Experts of a small language model.
Size: 9 layers, width 192, vocabulary 19108.
Training: a variant of SOAP for the experts, 480M tokens.
Below are experts of layer 3 (counted from 0) of a mixture-of-experts language model. Rows are named gate (a neuron's input weights, with its number), up (a neuron's input weights, with its number) and show model dimensions 0-191. Each number is 50 + 15 x the weight over its row's rms, rounded and kept within 0 to 99.
Before each expert's rows: "gets" lists some tokens that make up at least twice as much of what it gets as of all text. This comes from a sample of Wikipedia text that the model never trained on. Tokens count by the router's weight.

# expert 164
gets: "\n", " served", " a", " of", " for", " was"
gate0:32 46 45 30 42 30 35 40 31 41 58 30 35 33 59 64 68 40 46 56 40 39 67 60 46 35 58 62 55 71 59 52 28 54 62 44 45 38 86 72 39 54 54 54 83 30 44 60 55 29 40 41 43 77 69 38 76 46 34 51 43 66 57 59 70 57 46 54 54 46 45 37 60 49 66 47 64 54 43 50 53 41 70 49 81 19 41 22 59 72 54 49 48 61 60 29 79 60 63 51 72 70 49 46 57 36 40 51 47 81 45 58 56 25 31 58 24 56 69 67 60 63 41 61 19 45 37 22 26 27 47 60 75 69 29 57 53 50 61 60 25 45 62 83 33 31 52 60 49 66 69 39 64 57 33 39 47 58 44 64 57 70 36 70 49 46 78 54 28 39 62 20 71 27 36 55 83 65 57 17 61 50 50 54 37 50 48 54 81 61 63 52
up0:56 45 52 41 39 32 50 68 50 39 39 60 52 44 50 38 52 39 65 31 49 64 68 62 67 62 37 38 47 18 59 43 57 26 59 41 36 78 47 40 58 70 51 70 65 24 69 34 60 47 49 52 56 35 48 36 13 48 36 50 60 67 60 41 39 52 51 59 59 73 42 22 28 48 14 44 40 40 47 55 56 33 12 54 18 51 40 46 46 46 47 40 54 37 42 50 38 36 72 33 25 52 55 32 61 71 49 50 77 11 40 73 49 52 55 58 47 48 24 75 34 43 60 45 99 40 47 52 49 72 55 46 48 36 94 23 39 42 35 44 80 45 58 44 77 70 22 42 63 22 49 64 45 61 60 56 68 56 58 76 49 50 55 34 29 28 60 58 59 56 29 57 40 57 48 48 42 42 55 65 62 44 46 33 52 37 74 22 29 37 51 46

# expert 123
gets: " a", "'s", " his", " her", " their", " an"
gate0:43 48 51 37 69 43 15 40 69 81 40 63 83 78 29 45 33 68 77 45 37 49 62 64 71 32 32 45 53 45 46 43 40 55 65 55 43 62 75 73 67 65 30 64 62 34 39 90 49 64 40 47 30 49 74 56 47 71 67 51 67 41 57 27 33 48 68 53 38 54 46 71 16 27 47 52 53 90 56 25 65 64 61 39 64 51 53 17 58 56 61 48 65 53 51 25 67 54 45 60 25 49 22 51 33 53 52 44 47 57 43 44 32 35 51 48 48 55 29 38 43 45 28 28 53 55 56 59 45 32 42 30 65 48 53 48 77 47 63 56 27 28 70 41 38 59 46 73 18 39 44 59 52 65 87 58 52 50 44 43 38 49 29 63 54 45 27 54 64 61 52 35 60 38 63 68 55 49 56 88 48 39 46 69 52 73 61 35 49 37 46 32
up0:56 56 68 50 69 51 43 33 52 87 40 64 77 72 35 30 55 56 65 55 54 57 55 37 43 20 51 59 37 30 80 60 63 46 40 69 56 50 66 49 95 82 31 33 39 48 57 80 36 46 55 61 51 63 51 60 19 50 77 36 68 47 51 55 21 55 36 67 60 49 31 67 14 42 70 35 41 53 59 62 58 64 48 41 55 67 49 47 50 36 52 41 71 60 28 61 60 78 50 75 39 66 45 58 60 43 54 52 34 48 58 50 49 33 49 34 55 52 36 50 52 30 31 72 62 76 47 47 63 37 60 25 66 31 57 81 54 36 54 54 53 62 62 37 68 67 36 58 18 57 54 54 62 51 58 74 60 54 51 38 73 55 47 43 66 41 52 57 49 52 31 40 26 39 62 58 65 53 50 94 83 59 30 59 79 71 80 48 49 45 49 35

# expert 125
gets: " in", " In", " March", " January", " May", " April"
gate0:37 80 40 49 38 42 50 40 43 37 58 33 49 37 46 27 59 51 53 49 72 52 57 60 40 43 72 71 61 58 44 53 65 54 45 70 40 45 48 65 33 17 50 33 54 44 44 24 65 44 46 72 50 34 43 39 57 44 36 65 36 51 65 44 19 61 66 33 53 48 61 85 36 48 51 34 30 39 38 41 50 28 46 48 39 62 39 38 56 47 37 62 36 65 61 20 38 42 70 41 46 31 48 31 65 59 61 27 41 19 11 71 66 78 53 10 24 57 40 53 56 33 37 72 35 49 69 70 38 42 72 49 43 53 37 42 53 43 39 56 57 35 42 25 59 19 71 79 65 46 65 73 60 43 52 25 14 36 62 49 40 33 62 53 46 68 37 43 52 38 42 36 56 39 35 57 68 57 65 00 57 53 45 50 39 55 62 20 47 40 44 41
up0:61 73 55 40 61 38 53 32 41 69 46 64 38 50 60 60 52 43 53 31 49 52 42 32 64 56 89 56 48 57 60 40 50 70 58 40 45 62 57 51 69 45 57 50 43 62 29 76 42 43 33 60 38 46 40 42 44 99 64 30 55 25 61 29 67 39 44 36 36 47 55 49 47 48 51 47 11 33 60 52 53 49 36 97 85 35 59 45 32 45 61 84 46 20 46 68 48 60 24 31 35 77 51 45 49 67 49 49 23 53 56 49 53 60 45 26 63 50 61 35 62 71 52 27 74 46 29 38 59 47 50 63 63 72 78 44 29 34 25 34 67 72 77 30 56 45 80 49 42 41 57 53 35 72 48 36 63 47 39 52 58 45 46 78 56 62 20 52 56 43 42 38 46 83 58 42 61 38 64 52 43 55 38 71 46 31 34 72 64 65 61 47

# expert 115
gets: "\n", " The", " the", " on", "|", " Best"
gate0:49 35 54 64 54 48 39 33 58 29 67 63 70 42 23 28 55 48 46 49 43 66 32 60 37 38 47 38 40 64 24 40 49 39 33 54 56 17 64 49 42 43 41 73 46 59 39 39 45 33 51 46 34 41 36 53 42 43 45 33 46 15 39 68 49 66 63 57 59 40 30 90 53 39 69 40 43 41 56 41 43 55 46 34 53 50 46 23 43 46 63 66 39 58 42 64 57 47 79 45 45 43 34 08 51 24 39 32 56 56 53 48 33 69 43 35 48 62 38 71 55 41 72 45 60 27 47 58 38 44 42 35 56 77 59 40 69 66 60 69 38 47 56 85 64 35 52 47 88 39 82 51 34 48 31 60 18 33 62 52 11 65 75 51 37 54 68 32 50 46 59 05 65 27 41 62 59 48 66 70 43 43 54 42 38 73 60 18 45 41 38 32
up0:56 48 66 56 58 53 60 49 57 39 48 46 57 32 82 76 35 62 51 67 27 65 33 35 84 70 78 66 41 35 75 35 46 49 42 65 68 71 57 56 41 48 62 37 27 22 37 48 45 45 42 57 89 36 57 68 70 52 44 60 60 53 64 26 61 60 57 30 75 28 64 18 68 59 46 34 36 41 39 33 30 33 33 42 42 36 18 64 47 55 73 28 48 51 54 31 66 27 41 42 56 67 36 64 52 48 53 70 58 52 55 64 47 48 36 42 55 53 26 54 41 36 33 70 00 61 80 54 71 35 50 66 62 51 40 48 44 44 52 47 72 44 49 14 54 48 39 43 28 50 60 99 57 38 40 49 42 37 36 65 73 56 30 56 68 39 58 55 59 56 60 49 51 60 57 54 44 55 31 50 62 60 33 64 69 53 39 48 25 44 45 34

# expert 60
gets: " a", " an", " A", " the", " final", "A"
gate0:41 62 42 69 43 43 33 54 50 58 53 55 83 46 55 22 46 49 56 61 54 73 66 40 61 15 52 73 42 45 22 50 34 45 66 65 29 56 68 54 36 44 26 57 69 40 45 40 52 60 32 35 50 35 51 41 71 55 42 33 59 28 77 55 52 60 63 41 62 77 69 44 56 00 65 49 37 52 66 32 72 39 56 66 58 33 60 16 56 32 40 44 33 34 52 48 71 56 57 38 45 56 43 04 58 56 34 69 61 29 49 72 62 48 53 62 38 41 21 52 35 60 53 70 60 51 69 45 44 38 23 54 51 21 28 60 53 49 31 37 39 45 34 46 52 41 40 49 37 14 74 29 48 53 63 65 54 37 60 54 37 75 60 86 31 49 45 49 54 37 41 61 62 30 46 44 47 60 37 51 42 36 45 40 37 73 56 27 74 55 25 63
up0:39 70 42 45 71 35 36 57 69 41 68 58 47 34 50 59 42 56 51 53 49 42 21 38 45 56 84 48 48 45 57 57 59 45 30 60 54 61 52 66 54 90 64 47 29 45 45 51 60 42 54 44 65 29 66 51 47 52 38 44 49 54 47 39 60 68 31 48 57 75 54 38 61 69 51 53 49 79 09 23 39 35 51 24 62 49 57 50 51 76 55 62 37 90 57 57 48 45 30 49 48 35 52 42 43 50 76 36 48 62 29 48 16 30 46 51 70 46 57 59 80 52 64 88 28 39 36 49 67 66 49 60 61 69 59 48 63 50 15 52 60 54 66 63 39 40 78 48 51 90 32 41 51 80 33 13 60 64 34 36 73 60 47 50 44 32 57 65 76 48 64 35 53 48 62 68 17 56 41 21 48 54 70 60 53 45 31 63 38 70 37 50

# expert 46
gets: "i", "in", "on", "p", "n", "an"
gate0:48 27 20 46 64 40 60 51 33 39 69 31 58 42 53 52 40 76 71 54 16 41 43 53 63 58 28 49 49 44 35 51 49 59 54 39 40 37 73 61 68 45 62 63 67 16 63 37 31 36 65 54 53 58 67 41 53 59 62 38 27 49 50 30 61 56 45 51 61 65 63 33 52 60 53 25 29 29 34 56 78 46 30 67 30 62 52 54 51 44 52 31 25 54 67 68 73 37 18 49 85 68 46 44 30 60 46 51 57 54 53 52 92 38 79 55 65 61 58 51 59 34 43 43 44 55 82 62 48 52 45 59 55 30 21 46 45 43 31 53 82 66 54 72 17 41 52 55 26 42 33 48 65 54 44 13 48 46 67 54 69 56 77 62 30 27 40 76 52 79 53 41 53 64 61 66 57 35 35 84 53 54 49 57 51 47 49 38 28 24 52 58
up0:65 75 51 38 53 40 32 54 64 59 20 49 30 53 31 52 63 39 28 24 43 75 54 63 43 33 47 66 39 66 38 63 60 52 40 75 52 38 38 54 53 70 69 27 79 49 35 61 49 74 51 55 62 46 74 47 38 31 64 12 67 41 72 41 57 26 43 67 39 39 51 25 52 32 30 49 48 63 85 34 21 44 42 69 40 18 54 38 51 41 56 40 52 27 44 34 27 57 70 40 42 40 59 57 55 28 61 52 42 71 54 46 27 67 61 39 53 52 50 55 30 60 34 59 41 64 77 59 49 38 40 55 57 66 54 47 89 24 40 66 46 47 14 46 73 64 66 42 31 41 59 25 59 47 67 75 17 54 52 58 78 47 46 55 59 57 53 25 48 42 33 63 53 83 47 67 52 36 64 34 36 56 39 43 59 66 54 48 61 60 31 30

# expert 126
gets: " a", " The", " an", "The", " A", " the"
gate0:54 69 42 77 52 50 43 52 70 53 29 46 62 58 44 64 58 05 48 49 41 20 71 25 47 45 64 42 42 52 44 37 42 61 47 56 47 53 59 32 50 56 70 54 27 33 57 52 57 55 38 42 16 50 40 51 51 56 19 71 83 61 44 58 51 62 51 31 68 34 73 78 47 56 24 21 38 54 40 71 64 48 69 28 51 35 36 51 43 76 37 45 47 37 70 30 51 27 58 42 55 51 34 55 51 39 33 43 35 53 35 45 62 37 56 59 60 67 54 69 32 78 56 44 37 17 47 53 45 42 42 46 36 08 12 29 63 51 52 68 23 46 60 73 39 43 80 49 42 51 66 46 29 43 49 49 43 28 30 26 75 32 69 47 75 48 47 65 54 37 67 65 50 40 37 67 55 53 44 32 30 40 55 35 68 27 47 48 47 61 66 81
up0:44 67 49 43 37 37 44 38 55 58 51 48 63 44 67 62 08 78 43 52 37 54 62 99 72 71 44 48 65 52 48 65 63 48 56 65 56 68 63 52 50 20 29 52 50 51 28 30 60 26 34 51 51 40 60 62 56 44 52 44 16 70 41 45 63 48 63 75 35 44 46 40 87 62 46 81 64 65 64 33 32 38 50 63 73 56 48 21 40 33 33 16 53 71 36 53 55 52 35 43 28 59 43 51 43 39 60 70 41 92 41 68 54 56 65 51 20 39 47 45 45 43 51 36 50 55 64 52 45 64 38 34 80 71 62 70 49 53 72 51 40 27 54 55 59 25 34 62 75 46 22 32 46 60 51 45 53 85 51 30 58 57 37 57 51 76 55 32 41 52 48 64 51 66 53 57 48 59 59 67 59 45 47 38 28 41 59 38 45 43 26 16

# expert 182
gets: " ", " first", "th", " elected", " second", " as"
gate0:70 56 30 28 39 50 54 52 44 33 58 30 40 50 65 71 74 64 60 46 49 56 60 59 88 23 44 26 41 45 68 44 42 18 45 24 44 42 45 38 75 59 44 53 62 52 31 40 39 72 52 28 42 59 53 40 38 87 57 68 33 63 67 36 56 75 48 32 50 45 82 44 39 55 55 32 11 45 48 20 44 29 44 51 73 29 61 53 58 62 49 40 41 62 53 67 68 36 37 71 60 60 39 44 48 35 32 39 38 58 58 48 56 38 41 28 45 55 49 73 58 68 43 51 41 48 49 46 65 39 58 65 69 27 59 51 57 51 49 24 35 45 58 44 49 36 49 53 36 39 46 41 40 31 00 60 80 68 43 33 55 49 50 38 70 37 45 29 40 73 45 22 54 65 54 33 50 24 29 52 87 42 48 60 43 34 32 55 36 36 83 63
up0:39 83 75 28 43 59 62 53 58 32 62 30 20 52 82 66 56 63 34 61 50 60 28 60 58 42 49 35 39 42 52 45 45 70 52 49 55 50 68 64 58 53 42 29 64 83 15 57 44 47 25 51 37 41 58 52 46 56 41 32 24 65 37 60 57 59 39 68 13 49 74 31 59 80 36 45 37 58 52 62 40 50 30 54 60 14 31 69 42 63 36 66 60 55 31 65 29 52 46 55 60 37 76 64 64 38 52 49 42 41 73 64 54 68 66 41 67 33 66 63 67 62 71 51 57 34 54 53 35 61 81 68 42 73 46 55 33 46 46 39 51 81 15 24 54 26 51 24 43 46 36 20 73 52 33 49 55 97 63 50 74 44 61 37 64 46 52 34 46 64 52 53 52 65 52 45 56 40 43 49 54 64 67 40 49 45 53 51 31 55 71 46

# expert 54
gets: " August", " December", " May", " November", " March", " October"
gate0:55 68 48 61 54 46 58 57 45 50 15 25 80 63 47 75 47 64 61 51 57 50 48 52 51 64 52 63 63 39 53 67 38 38 61 61 48 62 33 57 65 28 51 59 39 55 53 42 39 78 63 65 54 36 54 52 51 64 24 69 58 62 45 46 60 82 65 71 49 32 89 27 48 26 60 35 51 40 27 30 55 54 70 33 35 59 61 26 71 43 63 64 51 45 64 45 60 33 40 31 81 54 63 51 57 44 38 50 71 61 05 63 66 62 33 33 47 69 72 82 31 75 45 24 53 33 42 22 59 40 38 46 59 63 47 14 39 54 52 58 62 42 48 52 64 29 64 39 46 58 47 56 51 60 49 46 67 18 00 22 51 49 57 39 43 66 47 56 69 45 48 37 52 51 55 84 49 28 26 37 53 43 51 49 26 57 60 55 41 54 61 54
up0:53 79 55 66 52 50 70 54 41 68 23 35 71 62 83 53 46 59 75 45 60 57 64 53 54 55 49 66 67 49 67 51 30 45 62 58 38 39 29 51 45 13 38 44 60 68 47 51 15 56 58 68 42 48 52 79 44 51 53 71 52 47 70 36 46 71 69 53 43 36 82 65 36 43 53 26 53 32 40 33 61 30 35 33 46 29 43 34 63 43 41 82 38 56 62 47 80 42 43 43 63 60 66 55 60 60 42 53 66 86 36 61 60 77 45 43 37 55 59 66 21 77 38 34 50 45 48 22 51 67 35 38 53 65 60 29 36 41 40 85 92 46 55 36 56 21 46 26 43 47 32 59 29 51 62 52 39 41 27 35 41 44 70 50 58 32 35 33 77 49 52 58 40 62 52 81 53 31 41 45 41 52 49 67 27 63 62 50 40 70 53 38

# expert 98
gets: " on", " in", " album", " released", " song", " release"
gate0:36 31 63 62 56 45 44 74 58 45 65 48 41 45 34 48 46 75 79 56 39 54 32 64 51 63 73 41 67 39 41 60 54 34 53 56 68 60 36 55 61 81 63 58 51 68 71 33 08 49 33 40 51 74 60 53 28 34 50 66 40 48 46 39 56 43 34 37 75 51 83 61 54 54 23 71 57 53 76 59 24 52 67 50 36 27 36 31 55 32 47 67 29 53 45 45 71 49 78 53 66 15 54 39 42 56 39 43 46 44 50 30 51 50 53 61 46 56 55 65 52 34 37 35 63 22 48 56 50 61 49 44 88 36 63 38 74 58 63 47 54 56 77 30 56 69 47 31 24 59 44 64 46 54 45 20 72 74 48 31 65 70 58 46 48 66 37 65 24 70 33 42 63 49 59 35 31 15 50 43 42 44 76 54 11 48 47 74 43 59 30 48
up0:40 45 58 56 69 57 66 38 50 39 50 65 50 58 50 73 30 37 37 48 49 35 31 37 72 30 27 35 55 48 48 41 66 73 55 65 63 77 31 52 44 70 68 42 24 31 49 36 61 50 40 51 66 42 34 35 99 41 64 60 48 57 29 59 76 55 37 03 67 51 53 58 57 55 40 70 42 25 47 49 38 46 66 59 46 38 43 47 26 22 21 37 35 45 54 49 45 69 43 54 60 35 68 45 64 76 70 46 67 48 32 63 62 48 57 31 70 50 33 61 53 64 44 69 60 49 63 49 33 78 50 46 08 94 46 52 44 40 59 60 61 43 61 11 65 50 62 72 37 84 54 51 52 54 62 44 75 62 52 66 64 54 69 51 45 74 42 39 44 31 61 62 49 71 47 61 52 41 64 56 52 53 62 51 58 45 41 71 74 53 34 38

# expert 24
gets: "im", "am", "m", "om", "al", "em"
gate0:42 33 77 46 54 42 47 45 44 47 28 65 34 28 25 33 55 41 55 60 40 64 35 63 40 45 40 54 38 40 31 60 20 61 70 43 41 56 55 95 40 39 20 41 64 39 47 46 46 67 46 66 64 53 21 32 25 55 33 76 72 50 62 52 68 54 84 58 52 53 56 52 45 34 55 74 65 87 47 30 39 60 66 57 47 57 74 24 29 63 55 73 53 49 50 07 37 30 59 41 58 33 52 70 43 61 18 46 61 35 72 38 61 25 45 48 54 61 51 47 42 47 61 54 39 57 53 48 46 50 44 40 56 45 46 06 34 66 62 61 59 24 51 82 40 46 78 54 64 74 20 47 60 48 38 49 54 53 43 59 50 53 44 36 31 20 56 44 37 47 60 57 40 35 12 40 73 56 37 70 56 33 57 42 54 28 53 41 60 37 53 35
up0:38 61 27 41 71 42 58 42 40 25 33 46 53 30 20 08 39 59 66 35 48 70 55 54 49 51 60 51 09 49 55 61 57 49 49 42 57 57 56 86 45 42 56 48 38 35 40 75 50 73 28 64 49 44 24 59 53 46 60 57 73 25 51 52 56 48 49 38 58 39 46 79 61 35 56 71 76 79 54 41 35 47 59 59 63 46 55 59 53 54 37 77 44 21 64 23 55 62 52 55 42 49 68 52 50 87 02 46 73 33 51 51 56 21 31 67 65 61 40 43 54 34 43 30 55 72 41 42 52 35 66 33 54 70 45 46 35 70 56 75 63 42 79 47 57 39 69 37 43 68 54 63 60 52 36 54 71 47 53 55 44 45 40 50 53 51 10 40 57 41 23 50 42 54 37 47 66 57 45 42 85 44 57 20 73 54 40 46 50 52 81 50

# expert 9
gets: " in", " of", " for", " by", " on", " at"
gate1:48 46 59 74 46 50 52 36 58 62 48 48 20 54 61 33 66 53 81 58 32 58 48 60 40 25 47 40 26 50 39 51 55 23 37 50 51 37 56 27 26 58 59 44 55 65 37 66 60 64 27 42 33 83 70 51 41 68 68 54 52 80 72 44 55 66 50 42 51 61 57 76 61 65 56 54 40 62 57 53 41 43 58 36 52 31 40 15 19 54 59 47 48 68 68 31 51 55 68 54 69 56 55 40 44 54 58 60 60 56 60 34 78 33 43 65 67 68 60 46 04 61 50 67 51 65 96 48 54 47 50 48 27 44 43 83 75 39 71 47 49 49 57 42 36 53 47 55 77 53 58 60 36 68 42 45 38 57 38 41 58 44 52 73 32 23 34 99 25 32 66 23 33 59 54 62 47 67 37 66 45 43 54 58 47 59 36 32 41 20 38 38
up1:43 34 34 47 64 37 61 57 28 54 35 70 50 55 46 54 46 68 62 32 20 37 38 42 48 54 76 29 61 38 41 54 55 15 35 42 56 29 40 30 39 69 41 26 47 75 67 44 66 48 44 69 49 78 50 49 40 66 67 32 56 67 59 47 36 29 48 74 59 44 48 59 27 83 66 77 21 36 50 58 61 53 43 40 67 18 32 33 24 73 54 38 54 62 52 54 65 61 45 30 13 51 31 64 59 56 39 61 49 48 23 52 70 62 59 35 41 49 58 62 19 58 74 21 61 68 59 21 44 61 42 51 32 45 73 67 49 30 64 51 53 56 38 65 71 56 55 46 56 62 46 65 66 47 55 46 60 67 55 24 41 69 41 73 67 41 83 69 53 23 52 38 38 76 81 46 62 59 52 66 66 56 48 47 61 42 66 27 47 48 56 59